From a checkpoint of a small mixture-of-experts model trained on Wikipedia: 12 layers, a variant of Adam for the experts.
Below are experts of layer 9 (counted from 0) of a mixture-of-experts language model. Rows are named router (the router's row for the expert), gate (a neuron's input weights, with its number), up (a neuron's input weights, with its number) and show model dimensions 288-383. Each number is 128 + 32 x the weight over its row's rms, rounded and kept within 0 to 255. Numbers have three digits each.
Before each expert's rows: a language model's description of what the expert responds to. This comes from a sample of Wikipedia text that the model never trained on.

# expert 10
What it handles: "As" and mid-word pieces. The word as and phrases like as a, known as, plus middle fragments of names and words, such as Ult-i-mate, N-ap-oca, N-it-rous.
router:136165183131134129157208167118149165103116099147131187118146132163109156153150128128158124111125103153123100140116128098074153122064141138108124134148124102098150105147118156126112131128134101136200153115142181067096067127078198103180147135102048184137096152150073126087144163126098105119
gate0:171109110120121160101146099100157158124100090133169121174158121127075143128165159126133059086129161140167081118146113147127141087177158110120086143144101088141092146172132141114119140104060123123064119190148172094122097072054179073133049131134087133148117121174123154124151151153149114086
up0:081089191133171087158147079107129166129117065117079096142158140137046099193109092114101070149133138106110107116165123174155130152112149143159130170109084179177072168120110201106097150133135110159125107062126161098089065069084156182152058082068130128114105192138152154085110116150160135120
gate1:083191103124172126155131198093099119097119104126177143144140102161065084130152157081125078146167124149120146130112184126164155152144165186150111149187066133142152160136132157158133070112120141101150165106134104138101117088021149174101083138133078139182097086146104137078123111106136083080
up1:097134142084151108127097186146109143115128113133082118113071103115087127146169141090146066131150101186145147130213113083099039112121169094088189155141091175150159125138149150142136125067068118119117119153096159087122156121073183123104144116135074054164115129170165148092101144130121112142
gate2:146107115146132138130163155153122092114133154140177161121103202154144121130116155120146099117144073134134150091121138111132128131166141158112072143119136181054208171161134064113134128143077141158142123092120152136158177156096179201123169144175134110104122113100166166128128130126105110120
up2:134149102179135126088127115122076111133152163136189157193129131105134122155127215158112118100117176102178053130121059118074165143107101080064138149139106160156116116139125159152117116155116203121123155119128156153154143140186108117056131127115165109161134144070154080177158149148189081140
gate3:130138176135055175120119122195058123177136128123139108130177129148114075147143132060146170164175112155110079105103156045150130143107156105109123147133119128145122090147108144150120127134130134117109132127143105039104144102110155083157111105112124103141116133208123161176118065161117127151
up3:097170159073133109137122166180087105149127154174130081155161156184182095123102111105159130140118137112182120165092103087155153106108146154122132139171082193106091129164179057141130090073081145105187114149179169131103172115092120137206052167097129098101136112204110102095140074142113150120
gate4:094114162111151097128126138159151118105186117157157147126088138143132100151082116115184139068120105107113135073150115123033116112125110189158145098140176151133090111101141148140084131150100199179084147109173111122108079109133132110130144090120112179159078163145117151118100138128161174101
up4:129104088080197136162112109106187185090113137109080073074081126051127115128112113094095201164130107127147158092117100116112161114074175122150127136169128138125138149163132181136118132115095151135094125131119132084133145106148098108137161154123127144158206095129125127150081150111125109074
gate5:062023123152121122136108117134150112137131106107155109103132119191127165097083177086177091112151095101094079142143115119215167143169139130146150118094166136174128135080173141110082106149084151155055106131059146146133128113112122099123104103075120134106148125140141119064090140151105189156
up5:147131138147104102143091089099147079110100127094136075094114111106130099132139087114078150114135105126100105063101118151129040097109127082119097074116192101061131101168090166083157089137138118162125077129213151203096135177182127186121118132081099160181148147148142127058138184126140114172
gate6:119128124108087091099152080073104176123155144162177185119142124132141179145145130131142174197119123152073091187125133117145136138094102164134152157142184128131108130141134103140152185100231149159104113064164123147135127100120132142141084124095079061154132108116136142078133099180168110188
up6:103122108138126089116129125093125097132155113139140090105128125191128090100123063133142153174174176133145106148130140159139157127087188160113111125134099162162040120094120122069110118206141082139184116162163076064154116135094215110087102138137089114194144104125146074180160089127140084127
gate7:080146088154147126179107130173119142117091146132136118169060138102092112125155120152151070113109121186188116122104162184157086121117183137135104124144112153139125143076101108084094166070165167141144155122116156174104093127165156109134130104095107114173144132131117136147116178194145093091
up7:133168149126123193162187118090105234146178152127097105170101090174148106109105119085105168143118090131142090155135126185138147111199125097124139106116088143126113111089117087089101138118158101125072109129140166183124085143148075144159124149102125129135135084172074155153142127138103162110
gate8:149212126153104156147144148111099166155081142127160158137075058102170079129131148136143128108125075106055124138140134173112151149115184132097126183137148104099121144158095137117145135106156217138180121136130068143117140076128148082130112096102132142168162137134120054154182171098192107087
up8:114095118132181132121100084115136168142118121121157130121099149081142154114149119177128141151115115105088103143223192076103139159157133170126141083131130158147127152130113094138160142084141130093101174119163133107115187090099093097120155183130129124122160162129102105168059158095152124155
gate9:163120095148176102195125185130158103108112175147143132151084079189155167070143128138104079142125140118118110141156112091126140162134143116102140134101080147159130212102085120158136161140118146169098157155147124115146126041106137097101097082128122119113148100088115199105135171082176154133
up9:090157112117177132072097133150069146123117129138091119068112159159124076102116129131129108073166095087133101157148157105167138111099155152168162132062176157125117110144169101124124150102106104127129155140078113167142148121174147075162154168057123133142054147106100118115153115115070102138
gate10:150143146153199121114156134165150192125115128140158111138081141134142137133147104104111131119137190130185090127089058110116124127184185134120052187076166108096113060141138142145112129143089151147099181173100205108077115134144131105118195157112132145133125114165154165119139123120147116074
up10:120141093149139142103152180116164107144042137116114032125142141125113090173210159086123134140168095155145086114098149141085121114110148106163101087187109129114099050144083086114105183133077130123131176160159119161137140164129143079071128125150128132166161070155171141096114054102101075111
gate11:115127166079135092198140182118150131121123089067110184126117080192106076154161120057000125129136111106100092098117139156121088132103161115123098100128109149118121121110172122120169136023131163151112178130099132069115114131148116104159061152137085146194086125166092081088107099104063113080
up11:133165086090131157129062112104124121100121124148098143128178122138114136120106153134143145121104183124121191135082187119133159079153092189127153131163058155137127133106114198166187102107143141135145112108182095100129082080143128110097151120098189092116179119078165146118103092123173134117
gate12:120108120155095179185126168134082129146148098151109154077140123133098168155082153062144146108109157137178081155097192114147144162144102163123181145115102130145140069165144061193089138156154141179131153146184179163148152118113113087150183057113105154123135169207114084121123078153090131134
up12:090133138160087174153044060154129123143132223118097077141127084128113115129128136118070151129095095158130112154108193109124173143094125142179113037117157108159167084088113048152174123100152104110129099121113161099107165111179170207086144175114156088185150146099170144085093083124175147097
gate13:149151149122159138129148123130106152107074148102164120151131064152147169070166140105091133156111171140112109057112129107135116182090171177111152106055132072112163148175113141157165118111152117111122193175154137174135103151108050104188164134165098143148119118114092144067090046117104170116
up13:158194133112121172136142154118069164106100164085131175096132095114169124128161086049090152145151160122075161100113124103162120148098137113154166158100167118110138113138129164151126143147083132180089144158115123131072120089137108101136121157157089100178085141162112187162129129096101085127
gate14:194134171109120145161158114083167171162100157146072114134107159093155089149137082166130091144138143155133044106096102163133057108112179121132097183157160070111122090150110087144131111117114185094164164177069199156121125066078156119177136137106137156172068115145085091127083136188105153091
up14:164169072139130158115124149095123128090134075105087130103162119121125151120184095101082101116117103111106089129125123077123165147123149088144146142099122155187148102159131119159111084127169146110190132138117084154123141117095128140128155101194204185096189129079111117126162091138151159089
gate15:159133158148141102131069157135152096156137089077080091105132120125141150155106118092116159140118140103056114067097172162140158185047168102154198161107127131145171116110203077134143148116131131124116164172131126102107190147107160120170163150092071093176059092129141140072082140125158115109
up15:119141151084054126092135170169173107079091154119128098148149171141103105105114072125128126134122131100097107117138109143121077096146066196106117115138124105147124083161159132117118155195114131127111104116166089157096120091095162112104131082110102156136100138169116137199151172075111178167
gate16:141116149160070115111183141119107173104085147039140126115143133090072171193129071134126054123104171083145112125074184157127127153145220137102167118148116120105088178156131169136048126130117087142158101127152178154142086121106116059167081104111080095099171104152145110132094134143084146146
up16:127113077155092183162123138145154097144141103077155079085170096122165149154094169099111145100069119087130124060143169082104131177165131164127140073129095126150091156142134114124128119119106167119135112150064118075088142164085156200098137137143157186103092113104138148150104151124170136080
gate17:112164150184135154096112114128151113164150108128074107107157102102046140026093149120151065080183181151130090177149170168147118149122161151189152122117123118150130137121141105152103099151116117179072137196118129124143101076121148116213091144100107126133082179136113139169103115153060141076
up17:168118107144110137157109127193179149073027124118123088174124114114139134149114105096110085083126160112161120145154076132105110136094122141078105109120178128134143100107122066160108115098116097123196124120141128078150061103191131119131174103100110041138069123096155152155178137099154149156
gate18:114146142040106155165101146094173067103095087164050142147135113097148133180083162119123115151122111169190078116143121116124110151137169146118122101102151163178109134171094149146106111178111138129145160144116121096180145129168144147097080158110156149107086098147116136117041115169159108120
up18:113130132112162102135192150155119138121166168147131090134157203118125148148166126109198102124109158146151131054057116098144112137098139111110095176148111083185195163101107066135060069114112095127060148141088132168098115048156062143134135166099127116135138156150128094141096085133150117185
gate19:101142135110083123103093116117083155150177112211158121120120163114128095128161128151132143131125127135136145153174137092096101071154169155166070039105167139120138093149144140159072116157125139185111150140060118119064163155137097121141107093178077114110149134117142104110109147182149140220
up19:163109122132094135170088094139132121076141085076090166075148135178149143183151117148151208138072134135130146089150073163166132154153178161130117136135132188162111129176129127161096107157128092095138160100201116152131109104150132123099152147164180172157134108066148163153122103155120128134
gate20:082077175107137125129174150168143126115160149129180138098175128159150133177226130109168164104107121096107154141109204117096114064119132077128149150102139100107113121136121162156085095149078092171109110145156126182066100119137115146055084126139132196130103139120169078139165101075089138136
up20:159152137137132108119134120118154127136147118164159157032106155145150078135151089161170138166092132143155118117092138070132152137064089134149087095098136140119181079059134162158110097253047148137144129127091138115121092159145077155060133130115198072156157170107120135121082150107127142102
gate21:135138163072144168136125142167088117132111096114154156095137110190053145075089148139155130145079135158096105192083149129147110078107147135106177095190133138126148135080108167131080123170129082113125119152098096104079195124154123075112136152102090164131115136171115093097160122097149151086
up21:082153164070186112105173181135084164183129135149130091092107133138115137064140170167160137172059078113151104163144103196108128115029147140162173122137143158159124153137143133120128177153088132159092087124136092088069133135141130073165110110156141118088107130152161143097131191141105130135
gate22:144124109152113121149160148087142121140114098116141133058146129134088134082132095119182063112089177131199105149089166070110116143128068127064113103208103116103121167129129092198095156171091151175138117163115159121141138098056132132142141115118139126096117152107153069049119118200118173066
up22:126153131104103123149128168158144136192069127110106166152147111072144129164106120138133127091174117145101080052160139154104159114112112104146154168122124064138158113080154133119150130132095084129079095088170078116156141149121149114123127095150133166142141144095085184172090147117120160169
gate23:092186151129120165158114136104127128151164123156131133100177144053094167170081134122109157100167129133106167118071105126154167160162109142146099130106189118087130139136129107105134137159127116158055175147110119179189093112159175131154127156096121152135126179132129140097104120193054094122
up23:180125115132145145093095098089113100122051085126102093107082138095147093149117053174129159192181089142125098093093147090165156085084064092117106150065105086145176109156117129132139147162104115045162090154100084080121138093137104099158157151177090118140117122143134120110106123098150121085
gate24:072103146169100068145126127097096137168121138114132149120096163077057108144181140152129066106142092177222110162130141182135155184094180114089152180133118129067163152173126165174179137169170116134134124168162160192162121125131088105143140084100135159136075172142127160082127092151140155148
up24:172102095182138134174116094114083129079130082125091127131102136143199117131096117095114150158186154125123101141133159085149113138208092155118102108119154134090096120147125145126112139179093112104143155141125104130159171190142135113111108136125147070161150098154106067151123122120119170137
gate25:078105158122145159096129187134103201146145067150199105105135127161135108128133072140125156082108117135110152084084135079133120121159191124116166143055107128119126098111108128155132105095159154188154126140072131165084126092093113050172118057159069154148117139157140096106179098162135115146
up25:061110202152156162132172143068080190134146153200151151121143181109123120086158098126130071085095139082130073114195212075117103144171135128136116075138098093089150130189090119167084131137084099143130113181124156137131151109107164090177098053125115123102112164155157174139093084137062119127
gate26:150127173133112148102168108151061096111125127208135180116105176102128173167128151123100122129136102140134130134100137135086177153175134139192123131119145122099128081145054129125081181180087102181107136159165146155134161120142115099147121085102066067120106106166113114101095161106118171137
up26:095159191161150165119161141151129101097131133149129134173191119157104121193110152100129203131141102157087127136197153105143147154076122169135168128139079173143125109162119091120082091156120120130093126076090179074153172135123182099154105080144153124071158092165121088118157150144105108181
gate27:133135179148150115111120123098173131124135106171098154146100162116179225114135096129139130161119162086125128103139165127128130128131110087140126168157133100108099128105127103147120134162165143142144200197095149129113138130128184155160131164138155169149133119161110151095132136183143231076
up27:132109154089209139184083047152171157119149143101111163148073110142116105203166153137084160142101129108097147119119190133076120081122140114142096154131098107121185147082131135160092082161161131133179145144091164118170126174146189117135098141169094173108124202122112142121091131147131094174
gate28:136162164184136102132118131101142109176112162114143124115170187151121124132160139123108087115136111138121097134134131107111152102135094128136140120184080170055137115119088150081173148096178108131091102126134175135168134149097187182089134125135093177137076153128107137084150032135145078075
up28:127068122114111070187123120084121102120181130140134155137105104180202094099198061116195178142123110076097103133142148183095118176127119133174162154138133170107069089144134088086154152110142095129116114053104115117095114160128119150137147092137118113153101082143140111115114173132101126170
gate29:197123110154089152100212104169091130151150114148110222128141153118117131204130144129144060060077106075094115091139120098142089168151138143077126142159112140090155130138147156155110136113112123094178154089077148087182132132151175134194086122147158169124128151121139112138167121134130149075
up29:140080148085089162102176133185134177155106136133156163110121120087154134142197084137181160092110144110115151141106139119157126147151148163105130219141178137138145183204146114142128127137084067087159133120083175057156136144111119127250064133111118151140114165164122107179105141125124146106
gate30:143127110081150104132132130197173150128149099129129141110092097113118116161132107040138092157159128116122156084138156114112144114093191125077159180102053127101100109143181174128143080171151105129133171093089125102090118171099146103111132110154114129169083125165107093108123161163099125112
up30:161115096138088154168110137158150119145056117135152180145060125092116095108138142101159089149143178152088074078195101133071156178117179092105155202181142132094116142113135177131132103112138136134164129162138168114090133173065189131072098092140145125120087150139142121078108131167163076157
gate31:104155158183153121182157117102098184111146101092102147107110168113137115134192108126165105106147165096160093114141199123122142155135118068176151103172122138163122128106117116186108156163131113145159133155091129096089068163042143118162058148094086137147119119164112092108105114149100137140
up31:132196114218179107093144136062104156104151129102122095137161156127128154150154151132140212081123155076133077173115070168134145167106113119143164134146145185139122095114108124113169109073135119103114115066138137081123081156182066150089140151164143151151123094117134100171124128079117173106
gate32:126219108101151124098114114120130142151163141065185102103106126150105151175142116119151084147180170139103104177105158158126137190167122148111088152084123117136132153092133140181142102129134130087151130116117166135086113142139166203144150197100096194162077137130120062128147139153112112140
up32:117126168117136077131109111136125165180101154126127106069119108134125170131160122124098150154087125055140129144161149119110106117180136132153162170118121118112153123155110121092116158174125110150108127122156212104118163201128110146120090140081101096120156103128151085109196210094160175137
gate33:146164106109083146138105155114149144139135136148094133077132203142134148179113078146149102109164059138158114168185049115146102196126153187141112097109140123174111124126101139146076133144167173116123145106084177112181137137140170122135116146110167163137081180154111133127177099172152141134
up33:088190176141132108118149092199129121122117073096089160127142106175084169161166144122061173078146156159101138144080169159191191138076087172120190133159119116101095164141123135048147132188164047162132121148100137099149129141162107132045123106133095111082099125135105140147163084152132137159
gate34:127154159145132141189101157153151086198149130108195124113104142148113085122119142156130090095129150169154102131156105176112101170127255064101120105181125155060147197095122162177112125112086148108173097117128111096056160137135178187162150108153141095120105159075113146162100132100116069121
up34:115140195107140183173147166177148141105125104139132128134111067081093124153150098148133074063105178143160077155155155146104107121175166146090123144106085100089144094183171107157073117162127161169130100127149149160091059138143112140153126122181177078095100127133130130157155141122129161108
gate35:096122119152176154125121148140117152105178095128150128112139188113162137096124179116135107106143134130069109129148173157119144129125114127135163086111115083135106112100108159135122140128202163122082142067155148183079091137069135133092155080128126130103128087178119147132199114127113093139
up35:161217103188087149085132166143036133147182089170096167133165127161126171122131159131192146167161152116125134146109129152109135186160141202113151065107122092139145058126125220157096114105136108144164122159104111126115079137107186187103181096179112120084132103162143086098130161163078114099
gate36:176105117138155142142102126084150106140189160142087145102082149151092125183104187104100124083142165128086118083102102145154131135188107123149142196166146132145128054152102073138081161169067133120153166137085082205124129166104147135132166124132152132175085173188111147128091094135150166127
up36:137103067173130117139144160153092139138155147057084125070118185085103113088089110132147067134156150095167159140125154124115124152101105135113106156142130177113158152088139187144120156112146136238112119105103160105173133118097160073165121158109101113125170164111128157134140159162095153128
gate37:107149136147119127176120227148118123127118067119131117102100167109106156134128096093162048147203142157104070074135112153101084163104188127148118131160128096131103127128152074124122113058106039200122169144108106083120096102108132119188148146088122098197067153149087130060068179107112129149
up37:146153084139102075142153104050139156134074153139144118120122138113106187166105066136106074075187166133148179167092130148145129121083139144124126125158143168132097166151114181155081146191107076125134112105156129135195099146151158076121120128155134078106136158138127179111110144110126040151
gate38:119158117139160167173147118143106133113147109072108159168131141119124092156092072127150080173096149192125091122099138147084136132133104087142102117138131077080120063179149159183147106162104118149115161081126170100130158114109167075160171170212146168142159174197092139086125095135107131062
up38:139208162123108140151139133148116123100141164095096143131090133121155129095134101078117088179136077151151045110124103122127149173104139063117148097150110113084134107169134156127156148169129182186134136155169135078095134105130149132109152171119115088169146156157116125126156106147093147087
gate39:156080177181078103164137148117182107108113086147093151141116117186134170098156110199209175127157106130164157110141117138196126121187075107129161121126105069136184090127142129091094156180156096108131127122125164107092091163091196112212128100206133138107070115167122123109108143123125148141
up39:149114152090078050176128073103121153148175142149114127086044113039147148098133113156156089135111111136105138069188066182155131143150126078134100112117084133113119100112138133110093139140140134147065128158195060109157113108108154070199111106100087090140124154118126138147096147113149137174
gate40:096087103091102128131125042129102152125158120134098145094127152089097151212109064198114088122148138178081119137158121138118100157132141101144075162095149158134126132140096120092053126111086081126129156119108107113113080109160169131145123138121066074171177162147149126137138132120139110174
up40:121145149150067101096149120129076115103094171163121121124152125077084116172099136166144167131104168156104094118179085103076155110115124162111108154128132198122124087106105126129113090158148121108110110091124116125102105136202109083090149138134107088093079165118160110113168070155134075162
gate41:147132127108135121068104153180083180114126120118206129164103078099156101087140117181170087159092039141081128099100151166121141164141203058096193134138139192138069153156074164110150135083124146197103148111089108126196167135088151153109121164153069054124096154129125135136135095119123142183
up41:110178136105088080156103096186143155069093129143110121123141177112103178153145083194130085121113157124151099104129096073095130095158112135154033097083086139184115101118136125131104101152142158072135130128036161126193127147123121103106171107098159150137057153094133118134136152046164157099
gate42:112160172151121110167153131142157100112115112144118147085177113133158122118167138162156114207151053117144118102142165154123101158112109100092109064105126088147105134114132144099097175158111104127093141109118119130145137070114119166140105122128130108133095148159111158130099080108174164062
up42:190140125188120134132111123149081135145123115160160160061114068139154093108084150121126152172140108123123079129126108126185096153211111117134113162151106123112179188099114119101156095137140083088099129160169132113055208166164150138163161129163126173148169188136098080117132130169099112131
gate43:112155169076112118135132103117108066148070136159119149129134173148053147132109145127134096157134080112105108088165140162111199180162130124126128145123131149100144086118095110114108072171085111079123177093078165140112130128077153174118118132102131158106131108145098128091136119125167102087
up43:131129131132125113115065132150145136184134114104107140183091091132163096107143094114131144152169127137097117087089109163185098132111111139089091112151080138162145132162211110132147138051163097160125099099147099105191154118141110111111155122166080118160156111090111153219174142119155141150
gate44:130128127164094122188134119073112089100138128182119152068144143135159133154150127148155124171154064134156144104096135153163149140138159092118083075179140094060080145160133098118089177104177118118115098136124184157161083136071167131149101107156124187193055133140102143096124134140126138124
up44:116095108180098152139138058117157098042113143150117114133093167133156083179092142196168093158117110189156169126173105146143152192129165121077054100128151132112121137222126110149071146138165102113093143152116115091107116105152216171124120094119083090146148147109108114145111127082087127140
gate45:094129133159141079144120184166157114129171120119128135140113160184128131101128118111113070103193175144153105098071144097131132126178120098171176137114120072102112117118184130101095135106093144141149169146126169096123163083114212101175082131099123148087128168125096186126039149134136128088
up45:126117178162141118099120103137157140138102117136090082094101112116167114126127167220069154099086112117138056087186097121107159109096084099098184191194118107182122146167116117142147122137146134157074093120173138087128175163132145113128116095111144110090227129078129143094141124144088163124
gate46:125122148150159139135135171126076118155107153125126126077167125114129086144126116091143099141089162082151072075098168124117154130106160102093158176088150131103061107129081179156076119179114150124155125129164135161079055133164133114153111138101097075111087085174117090102100147106163131180
up46:106096149119107131130138077106112117092090122090118110126130082137119168119105127110088089144189100095082200143079097167156098162171100138162057130102117120138162131173085047099148171112157072113105131127110105143190111125082137168123125204115111138152168072109136168068144079186152164110
gate47:138149153132070159083093136174113147111108140165137149129090108136123124089159092167092100136155105142178137152160082133142127123129181177167151138091137185129189110121184160157188138088079140098168116162115108079137111088136129076119172128113106119159126106113138086102114145119082122085
up47:143117181089106104122145138158138080125181075134140074121117164169093112093187137197158181115133148094104131076124167147133087124109120028096087167061156162079122115154173155128048180117119110137137148143080064159140148156104149099100147141086124119121143129137139156123095146120066175123
gate48:141118127126136101115110104143112182207135132115152171159142083114201121112124179200125178116160127148151181078106111105128159184116163131069072159093102157127186142157106109172120157145126143147140131126114093134092082115162074087151126095179092118200118156125121147114098094118205140141
up48:124062139175170081106130108126107158154173112139122095127108092140116122136184073148173139135102161128141157112174122160107155105144141132117124139162093136107156095189135145140122149143125174095124106095076135117120142128167154157182104121142150091056095139128146127083096138118082126100
gate49:110106165078140100146138109137104114173139081110133045142137095072045114137142124163135105098120179092120089149174126123117122108094170086038140148067079183123124177155160134096127116141135113146149141118147139165105084127095173117136161118148128189096074158138120165155138126059072140127
up49:160164140117072124127188108123118103131088114093144098177166125111145104143196113106099104097141188098187124126160103087083148107149148159085118190118090075088130157123122102123111127099142144125164162141170102165106136091098122165125149134110120117119121144172121075118130097122032131164
gate50:109077090120149145099139082158126179194143112123115110153148168113146181140133071134138105204139145160062126124088077165127127182115207125145126147150120109113113131034209155148154078043129099132139163143139129134162165114090130037106139166132107153124163108198104123123124159153156162154
up50:125134106107129082110105108144064100136126084114148074133206129112114104121113107171119142087113099123056133149149171112121193097087143140128113173208201148128137105071204086127123119127153096122041094191169139131191146142151139073128113124089223095163152179170143113093102132104119116105
gate51:178105104161166086127102148089149131151098090120124142131185100081143128108120170130161091117107142115122091143077147098086139127115170072117100106159165105149063140172110146082063129164128192128059100119137181179085080141093117156114122094114123133152085094125104149140137043166052151134
up51:185125132133135104182126086092130139155150146149141105150141178120103115119136166139165089097098134194143144116134111144090151063098151063135088123119171176093067131147086131118115114178031177114109134111129130166170126108153101139097150135069124138105072157154143123111146129143130163154
gate52:149125152155072093157125085127114118145140117110140100140138115156154090130161110105114132073106156118162102161128061122113144093139164145087141155103110086093118106107170177109128119206172128099122118116120184106141120116145114183133124190164111117169083104233099139118125114134137103146
up52:202134131065163143135088137078123152107124093117061150137109136136140088130156083088066153072118136159141104061108128137117140140088158166076075117052116132111079078101111171150067094120134163121157099118198156119103074101171095109095166127132087147171127081148142121059095139111174138176
gate53:137176099145116146133144121144145122089145132126175126125155143175149126157096160172102110151187094200101133108124167146140091218073190146156062121124130088108165123165133153123104144098118145124092144101107153106076082100114164136157198157144122111132107136114153115139162139071068126132
up53:086069112140152108141109165155115132109145151164078110138097105094158133070111152145122133100165156113129089161159148117097131123154079135142172115135174133121105183154143157133157111183169123153088134094162168155138096151048170101112167152110048122149177141078103146140141143123144107120
gate54:104103098115132157060157154109135132144105124151194118145196136117070207082176097163194084135141062081161162143169118096140118162156165119082132097115117089113126162168146144201106121127181036059114136071165149160151155149129121112178099130126150124193110191138133182096187114154121155142
up54:157115113144072144095135217146137095109121128111120089180131117077158170153100105160132126068105169175163165157186091116132142107072175114149124125095136087167141083171122126158100117149136143165124127124118053152119123083119129163165084132069127107130136101130108091095107109167116113123
gate55:155081140112093096089080162125183178156065149150103131143170101085108105153188192124135157141088132116129074123140148132091125114188150147080134126100187122103208137112139097125143099100081192116156153145178135128170129126127113127108180133061183131148105157140127058157098124103171156091
up55:118120101076107168127161128114100170135174107116084138157097164126112192174082108108141073119079116113122084139136134120086128151132169106093113106226082116125145134049148077102137119107146121115080166129147124140114132130109171148117092237142177130138101148148134087108113135120146149144
gate56:039085123115132088173164155083103105121088150132171085125120076146100109123110135084067117161166131150059151105099171146133107148127148122131112143112171125134102162147165140128112173102157077114155146079085104144082114205055118075090110155088096150184143107132108135119123153128147134116
up56:128101145121160176087183138102110019078075192182117125178140113194120137090083130140111156148074150100109111099089159140141061173102079069165031099221144155212165162099115103138082122122087156117147117167098166163117094169181093082091101092145156146123158131140150149132115188141191125135
gate57:125167158138101166133076139131087121153079099162102135121124095066098090182147126158135155113081139159141190184096125156088119145201152110067066094119100135086068157114081127130125068166120117133107137171142147101169123127089090090089153159151097112092073158163153105140116133126151130148
up57:130114146104121202124108111142045091138154113131178104106090146150139114157097097106137121115096127162154101076132084058139121151189101160131129108110154183154124139151145138133090130145129155160143191120180065176140152124184086110113145122141114164174159111101084143146091133149192124092
gate58:156133117131189173120098083182115120130163136164134126150103173135100151100147185147166104113139136178103156083126127164142107121188150099113112103140172087126173139120102096160156150146134110140134134160119107207122157088150147118161199127110091107109099175151097131117141134149180191144
up58:157149094146141151145093153064061158144120047154164096155144127119103155116165111170170215086154077123076091111142169099161147106104157130116099122137208131016177161163146096197080155129064107108156098117126112136091153124123122159105138108063094094168097139143126093126128128043099109126
gate59:162108157107125139123149156156109075144153083116095103102101143129075149178079163153054147159128143166099115095127174114131125121082163132112125167109122165099089139157170125132111095144094093116106167155158090108113092118045168032157100144124108138165107108212134165098062149128128105131
up59:133107091113098159094129129196194113138130101100102164120153131140168185163114136171082165142131085054031168150132121086147098168105132119170148087146163105147160102093085155118091119169151142138134079142122172182109122103179171103134131119134163124125144119118123148172148100127124125155
gate60:116111118157108130124144131130124122118144086120105124122126170096075119127093089198121082220130094127179118139094157140117086108137172106137116098168151096109111178152113149155000121082192157101111147175094129102165122114114160100144060132098120095122118111073112113112164120159122109068
up60:144144173117148152118115122164078144119110121087188154121186135132149122151099121074118124129185111106133095085181157143112154152129114131134104014161123120093096096121131125114178136152157144122064129137136155059106145159126141168121061133131075169186107108055152196040165162175172082125
gate61:149090094146207070136177198169163159118121166072105030215080133115135175118125096095150106094110128148127119178178134142107086109088147119136111106086154107085178093091120105142165078139084129101134109151173094164128119186224162079152148167101101089161121147131141119090078095116138164123
up61:107131166079160146081090130152173116156152090161149152117110102111172090112183162185143159143122140162092140104100086172139145180137128143100140177151107168149117118075131120130161150135154158179164145102088126024134168073104088123122088064119112148139120114154139173091161156224135118132
gate62:140069129087112081088146166149110148127122130110115143115049121150152201104113164157123061151122126138143086088114160147149116141115160086097181189116154119165127136100165073177111152087114136106139160115123097051083166135122153092213105168093127047194127099150130087094122139178115116102
up62:100104141125137138104099125116099119108102139135233153143139129104150136145136141150129101112170120114108117109148116115100203120104064123086134146130159140195143163116162048123132095162149159139122118136132136083160175144166073143086089106073089076143165153170123145107137148098131175101
gate63:139110133057119145140138165166085128156073122139136126168128110119068096137115109139103074121112165096103112158105170089123133130078146026089130136121142151168129168145094152128102181084077118169151162076109133124119133122107124112120152088137115133097104145094121089113182145081095123180
up63:117139087181152158145061145101101141102075157098133144165082133134139130110138099152149149148107142115139124063109113180157162084165138176105130086099122120086135087083129124135199082108169164093086108124177076130121125129147107081070111124149111141140186129139103123187059130134112092156